{
  "n_experts": 16,
  "balance_loss": 0.000735,
  "optimizer": "muon_variant"
}
Below are experts of layer 7 (counted from 0) of a mixture-of-experts language model. Rows are named router (the router's row for the expert) and show model dimensions 128-191. Each number is 128 + 32 x the weight over its row's rms, rounded and kept within 0 to 255. Numbers have three digits each.
After each expert's rows: "raises" lists some tokens whose logits its average output raises strongly, later layers aside. This comes from a sample of Wikipedia text that the model never trained on.

# expert 2
router:190135145211093146151099176142132112120109127171161102173170117121130111125108107098117108160160119121134133150163167169093123094135108164149164087130099119174128094148193064102101119158123134
raises: "-", "1", "2", "3", "e", "4"

# expert 0
router:101032013108147169135099132134148110171128135119112120139145133181134130144169151165146137208136104066113109096171169145130098134080119094160102071148134195104076129071090141152145123215125161
raises: " the", " a", " his", " ", " an", " their"

# expert 1
router:150130144139138159113130141147149093137114112149156103112145127164083116134140102133144111093187167103109115107100150107140104118130163128096092189145087104155125135099116130127114143151147164
raises: "2", "1", "3", "4", ".", "5"

# expert 11
router:173117084072072099203161159191092123100086127144106113110143086164093125127182138114111066100146100112083106134117110164128215075135122202070108154165130145140124179097106101134152088143173146
raises: "0", "8", "9", "5", "4", "2"

# expert 8
router:181130135144076171150134127157075144107140128113106122164132093074115100146169138128082149080176117069077110073101118161102173111137137153129153120157124152146099150165159158104160096104192128
raises: "ing", "ed", " of", "s", ".", " to"

# expert 3
router:164077132130096078121137122074162164113113119094128126110091087114094124165105097093146098093163112088074197137146170121052128117109099114049175117128124152171182161095113105107187106120120099
raises: " ", " The", "\n", " In", " and", " A"

# expert 4
router:080123141146052138135125141106094077164178136150131107151133090091126111104169103044080106129106126123083119133125130228088109097128152177135162166133110143110102188156121197141191186121164138
raises: "lic", "pre", "im"

# expert 15
router:182143133096139134129114123131159112115124111083137062152192093176095119089072165126145090127105104111112072111189127174111135162131090127127086132122113084079076148144169103158167114155127185
raises: ".", "th", "0", ",", " to", "7"

# expert 6
router:139106103163127158122162118119161106133173129120070141092160074116163129178096141126140079117115117080125137116132114163119079136151115119056141157176113164213082199093140129103124180153111086
raises: "\"", "in", "S", "\n", "A", "D"

# expert 9
router:118100169149127147125128122158073109190187133094128084127200060103129087099145111123118141133169096082103115124136187131100144136131138143115069153151066202153097071127090108158108150141162126
raises: " to", " for", " in", " of", ",", " and"

# expert 7
router:133140070072096153154098138147077107135145141144127108113179073141171097180148105139178180150147093097128102069131153147114191150098155185112078134138089169114170112173128157110113072088157122
raises: "-", "s", " of", " and", ",", " "